Experts of a small language model.
Size: 17 layers, width 160, vocabulary 7633.
Experts: 24 experts in each of 17 layers, 192 squared ReLU neurons an expert, 2 picks a token, a sigmoid router.
Training: a variant of Muon for the experts, 513M tokens, 7827 steps.
Below are experts of layer 7 (counted from 0) of a mixture-of-experts language model. Rows are named router (the router's row for the expert), down (a neuron's output weights, with its number) and show model dimensions 0-159. Each number is 500 + 25 x the weight over its row's rms, rounded and kept within 0 to 999. Numbers have three digits each.
After each expert's rows: "comes before" lists some tokens at least twice as common just after its tokens as in all text. This comes from a sample of Wikipedia text that the model never trained on. Tokens count by the router's weight.

# expert 9
router:493486509478503502513500486510497531496500520480498495507487538516518486434536530515510494460521488492510525496437476471522524531521465508466492472473494553522474533501503492506504464490488492502531492497501517507494512484519462493499547501496491505460489493461510517435557502499502519505491505500499512511554509498541487549518531532515439467499511511497476540530531518430486506511467538477481469503490454527497486510504501472467567512488527478506524490462437487472505504522487491
down1:468499464487449523517518491524504537469463512521460485484552509528525487494497492511501480516529518500557503528518528517512482497522520500482481507532520451485496526520467542487516484507536487494520509480505480510514496542523536535467495522562533473504492527505487489547479528467495473505503463486548535535509477486473491489493550504488515510492538485490464524462505561499507518511462487480496511542493523531515478469485476431484530497499494494506558508493521528525497499465466481
down2:515509502476506499507492482489526498531551489525511536512526458511469483500524529560472452517498482480511485482519515444536500511475508510516530513518444542479543532496459462494534497465450442544517505495481491488500487489485489512530508504502499495491487488466484492525537464515491518491536489500474522521511528490524474515505482497516492503434523510477492483489498446540494505534466503468486552459468480482486537490540489505501483459489467504536512516527522545480494517528488469
down3:529509515494500530499458517490520490489522501527516549527523487504514447495503471508540538521508512510502478481499480516498529488500490484509496489485523521454524458517498509519510482511468535488553484497535524478544469459527484494471497508528484505452485496496503461437517497508519493504448477502510543554473514518525490472488495527520496515532549485499516494453477491464531503500498539501507556496459491467564512503484517532502443466512491471510464530497539482508555496487492499
down4:514508481479535498461452523518526505511470481496502488485528477484446483464425532481487494523511518512505478505503500518493501499455478518484512476561514507487512497501481478477483434529503470492488481533538536446567489473496531495492488499452524487548511498472482514462514489503517468499510492526517523534469488489531526541499496515452478487512488509495550507539496540509519519541484494478484537502508479520490503512490497486477490467504461507470485433480499519495474528479492473
down5:514513513552487490504490470513502559484467485535495512527496499532524484513516509463520513508481472490532501509559511488540490546503500513480520486466513495485494487530501538483484545542508496539513480511484522505484488484509555462538507521465530473479474510528443516527498521521513504466520544509487513505490497453481531531491505522499511547522495432535488492521516477508522521452444505545545478475541519462511517478494510497515514521477516495531467494525479485538502518516480529
comes before: " |", ")", "8", "}", "5", "6"

# expert 5
router:500541492458485543535485514519505445479502557517499512471516435520522501509515519486516499521488518507491496480504527475517497497494500492491482509497478488498482482486492530522530457440529475486522508490511526499494506448534411471511527486509504462495513503483505474466484512496507515487483487476500500513464465486504469514534547556516489543515456560503503519472536492476453480476488518491470514505470477521510556540482481464499507506528531502504505513483460511536504490496464516
down0:517529491529478555466493535504549467523538508488493506496505466511528510476478510451521483531476440481496468501544480447480465451495444483487498505492527502492504451521476515506493484490500522502499498495520523510528517521475461500516507488520466497501489535498509527513473470474457510454500447449509484524495493492505494495502472514504494475483488521547478477472487533531489495509534485519491513491459538515475523495559485498495494481508477543462515472543509504479516523543487446
down1:496520480526484508484527480486510539487476462482492537489478508506533532508482483511457530506523511530491523490504492533516522527518481493475522518465524518515478539482517481474522511476551489494536485485528500485521482494530454506517553525481498531542512488471513513559502490514447488473511443497561551445514493516497494522472477514500510515492533511524539501509482539485515496493510500515449483448468517472489480530495459502490492516503515520453498532484486499569519503533472532
down2:499518507532547508478541490497521504532478523516505560498464508525500494471499519514507484504540512491440493537497511470485492499518492517459466509459495513498522487503515507467473494509503519520461500488506535510504497497531519510517491516519533521524481492481464553491502464497525523552505495544549554542491466476530439503479486482494530525516494480560487507497485524486519518487479537474501513500509517482501498531508468556453503515487514515537495517499457495494440452502534551
down3:477516472504524458474475509482493524526557504480484474505518520504509484486492531471488459454515513502521505526501496548498517483488470473495535508544551551487482553503543518519521514474490539474460502491520493554453512490510512491493511530480529470453482483527479532478497502515470517509488524461495473492500494512518531535522469499504530481501456484470536499461496485546499485511445495479474499511484480530543482487497516507491519509496460482459466450496536480501490523515523448
down4:486466522503458527501488515531479479493481480499471513478470497541498498505519499545505506502485499518460496556527517490517512521477513494482508528499465484514516507534481487470493516505514471520519516518459501517506528496527507513482496536518518492526521450508528468531512490477444543525523514491476513503479536546511446477540573510514507521506488472459499487508511461537487492496469478504500542450487514481438479459501518516523489493553503542503449457536491490525511552511509500
comes before: "\n", " and", " the", " The", " he", " but"

# expert 16
router:491486465509492492520512484550511518510527535456491479464458488479474484447523513493501505468506476453517509491475466492523490500492523508422485496495483528489446547498489481528509515504494506480512500506513511489486479502498495539476530506560451517504467529453481542470541510554493523458508472504483507497513510467484521488508547484520480492498503532516513569492492506526502530494494476536525487495481514536467499513474506462470511466537515503493519490522468533506517504531452536
down1:528499540527526546513544477492521496525522472512529508475486491481490487490493481533514517475496503497486492532564489566497490466528484455522481493490463502466494498483501508504554520517492447526514478532524461487519480542516500507517524510484535498485581510458546508503493464532467495531476520486452510511484525473512500449479500503511491448512485511492497494522523523522496479514446482462504520491469537510524495475495548499513529483495465461485501517529511494480485515468524502
down2:479532497519483457515493521526498496508527498510547521516471542476470477546529479529513528465481518500491462491468502518504490521502498510533464500503509505509562460502492485504530527494495488509472453498522491487501482461543483540493483518462488501464439513487505494491466514443524487482531459511522560502533513503494478442496445479468508500530505488467513458507465509504538514503545493501484526479479528495532511513486535483523491526532529512510528430515530503506496522483512484
down3:496470489492487461501486541529449521516493545492466502512519525492518518510527509519501523516482533546533540503468530447495503521541526525476500476507469528519498481507515489476538555467506529516479492496562529448471497499506489513514506511459434543492458520524485487527474524520483505474487466493525518478536515499500491512522449486540517512502538483518518500507469480502511510451491481480488537457494504555481501496506513500483494512495475464548510529476477469506477494510527533
down4:538526533486496493551482497454512486489511530542522510506511475484499540524490483508529497489465471504479503504492501524486468492519484496487497505513491479494518452482472530475544516476472489507516536526559556482534501480536508538490480510493454528521473519517483487525519477507491522460545477495483475485504476494509511496532477503531492533479565476517469519479504478506500482509532470434532569475501501528482495492509471521485466449539501490497532516506545490488535548502519506
down5:535462505513485450487512534511494485493502509526487482501473481480509500470493515466474495499493519531516554483515478460476522511533479518533457519522525524481504505484478499507496542492493473505526489488488524430524501513477536508442500401487498491519535490492533460481482488488502525482520491482520519467506485481462470522538452551492493527481483495495533479481507472501494522482496505529463490478440424524503504527492477513511487493456524495496479508487457491518519503499511513
comes before: " |", ".5", ".0", ".2", ".4", ".9"

# expert 7
router:493466494493521520489498525521500496516460514484507520497510485501492494467503506451473477450499524464542524487454491498567516465518496549476498510499545527508492522523524499511512473468491522502524526483520524494497449488511500557488575500511506491485513511481522464491529562527490505483454519522494499503473538475496492502514494504499512548482514530479470502488507516550482499481462492482512526501475521520487529513489457541473491479517485493463489501419510519520558496510508536
down0:500501496479503476485508510424503549525494480477527470494471509491497511481529513486509545532526497483497519476473504488505521472494465490518499521483486508469542460476479473530486500535511498518550461482497478483501534516482523488481440481491458474482468468488521456471474494503490489511476488504523505519475500462434460490480534510479470450497476490504490529467505500537500527499512489509544476543538519513477494509433436487491515536511480489518518479486464527479515461486475498
down1:485551504456524478493466506508516509519538468498536529482529522530462506525503496527520483465475527465538494524533512494511468544498494517542484527508505481529516514496483527493550533502460567518507515494488472483526529529539508521507535525510532490538508487519463511474463525483516493488500495490493498483444442554523546498512500495432513497524518508535535514473470482529499459510511483478512512487494508494500541504505470519477490536534465467480488501491539488516478499502471505
down2:438452515495524515573514502468524512456489465528527503520507486494484477461523496512482494514498503516499503444514478504463486524476488497533505482516488501526498431512499463538536496480491482487506535491497514504509498494536488485515463494458538525498534476475517504526472517504524484478505505493499531483500541462476499513524541525509500466492536459493480458463538487480493519526536469506509522509494487489503457477512489554450495478508474577508477514550515505510519494525496503
down3:498527494501518501525459483540525551494506469491520519495518520512462545518495477506471493490463495507478497523472499456495505462525462506561483484544513486472484480481511499512462489517492482505455467487548491472518502443497510479496485498519527478524498493469529472459497480466501511538485484502486467504510517538493489509481512514509481504521562451481460500497521519514506487507470505482507506507498488439494480479520509478443482484550576517520455524467506458485499524522535525
down4:471516489496490521521503506472484491533468462524530516478482471471538492509518522526481516498505500540443487518491524499442469534468510511504478535496470530479530520474508500531531526458502510494466500490529484460541556515496501515513492506514500483556530496492483508536453535530465493525474467483550507524460481487513541483521483502475506494513468534531524485513485467476499545532492505506478536451515529500467495484491484530488475486493504487477493510464520457513489538548547505
comes before: "\n", "|", "-", " ", " 0", " -"

# expert 22
router:512504482469483529543476515512473506523493484497468532499513525515526526521500481464463518508510496487530503516467535400480542542509499520508503518503475486490461492447547525497466450515493510479526512520505505507481500519514429505538527501520528506512524524511462492499472528468503487493507506531510560531570503486501499509525488513496505487479498518522523532504518501536480486480491471484494521493486527507496494520472476479464488508540511443484500505550497511474538470483477536
down0:461507449501497532517520473489537484525486484544494487492475530462495489502503456542505497515521491453508507534493496480469533470512532464498510472531500509468487540516479537484518503498548477453463469509445485511538517484476522475551459535493502530481503490458504550507517519538502495476506532483496536500454501496480520500498486525494493522550506473514473512496494520525515491529507482476481483475465518556482523557470488539491466508474497517498495504484516514486478468466454493
down1:483509462514502492457467492435547546497484511492519481496485470523477516481479516474469470501501485483519491532489533503507522524491550506503462480507490546554473512473511526470514446476544506520472481516524493523495483488541524469510434509502490531522484485514503485530500498530526475467494450449464462475522491514512520487488494520488509473515506520511488491483488476460496490533504428472529491482506527469494540494531496464455520482502533470509502511495481513529481525468519516
down2:501521530479461469491486522559497503508538513520512513476509496531501510529483498548505505510469526517478513547526487528437530485514473494499460513480506555480522513491470434517529522476511516509454540483506530485469543489469486511508488500518474548507507481453483472499478512506449478452518534514520475529482524542481451490501492480485540530496523496536477508480524469465481474528511503499502485504498483514530492481465477517532520504499483528509485484477522483564488489513476474
down3:503535534488481517523448476459556476472500472483572484505519544485533506517515462550488519543470556500495491509474453484504515466515529520478522488521475507482491484439490477535498535499518498491524465517492539494477479470555472430537491476507522475515477500519478479489507483496516493493520498519475510530489523522516500526514503500529472467492517500451514501509506488521516495503492484518554501526481499515474486489519501501528502475493480475544466508489438520519467488483506498
down4:496476526468521522481480561506496469508476527510532505488467477536501460494454520446508513509479508497494468492541491498457485516492517532538508475490545484527515495470505518510491502508543523506486486464534549498487493489500530483535486525509503453494524476494510500524542468522503455552517465496490545496526494528485498480501538517512502522519539468510519496531530509491549521526511522538480517498489507473523463505479488529511516490467544496473532506532550535519544487476557516
comes before: " the", " 199", " 202", " a", " 198", " 192"

# expert 1
router:510469486489487593509514496487504509486509498489482497498514485470526493510494432509486497493513506497499521498461515481493499493508435481441485501494508463501477511467527493498495501453494497503535511503519513504474464475507498569532520484502502444438502464483461504499485502488487483513498532497489495485547506486476486514487443482523468519528509486509509492496536504421523485501520493503489534507497506509504539527543437514479505431511490529478518494457467483507510490501522485
down0:504472482491495506493500479507524492502523492464540503482491495500479493538495500477469505522505502505510465511530457504504493534475506502486481563524449519541511558442496514518491459529464521506502511475485455493491473552488483484494541528503492461512452478520515478504526517516509502560490479517490529473502513514526537540479521548498530500468493519531497480510464508497536524513478494497531523476506443518510558494505446450499546512513506517506487510504445483489480467492472474
down1:503482518501496490488527446499500515504490448483515550500515525479515516536516482451504505537506477520488499472517495553489532488442476504496504513525514472524519512492524531520498530511463538531531504484515499513511491504467495480513512528478488506499457462565499491493586476492505471535483531514532478497518530531527545503467493477490493535518516521498500498524517493539491512474532516502480526559460524508486462525496524513502470479488473517542533501490489472530481514494460445
down2:489491490499487469500464480492517566481484492502497453498515481468492502527525519493503532482447517506490464523526486481461495506500459495473512507524472495492500488507478474506493463499500473539503482513542510473508471533552454511461525533491506495545515513530470443543497508543489490518487500513468490471494523561514482469505530485485493472541502494574495530533495487507525518491476493442493546450527492531517464491510527488512501469470540514506512523493508521513519547506528508
down3:460465504506494482504475473519463468467511486461492493530476473513512497472505509505542502482501505461535493509501490513489500488503500538467509501479522516493463515488474515491509515513480528494472433527512479446532463483505490512475524518537509504513490520488499563488439486519517467489542474518495486522500544517482499530477530474512483506550557523509562479480515473462492503473458467469524509470538504513486489527453518460509499513523497509564477555491486485475505524488500491
down4:453502522499461495446463476506484454502516510507533516507475457503498445515489515522521490458489514486531513537489527503484477506477500530452500523504514508487584506501470490468515544515505495506490482517489534473546524495556515568442472542489460472484516509519494493501487491496504535482480508503520513483509475552493470469523488466501546489537542508516488487539524480527479489454547495466512483477500527504480491507516508474508493483508501503515464516475477509464500507497498515
comes before: "-", "\n", " ", " The", "=", " S"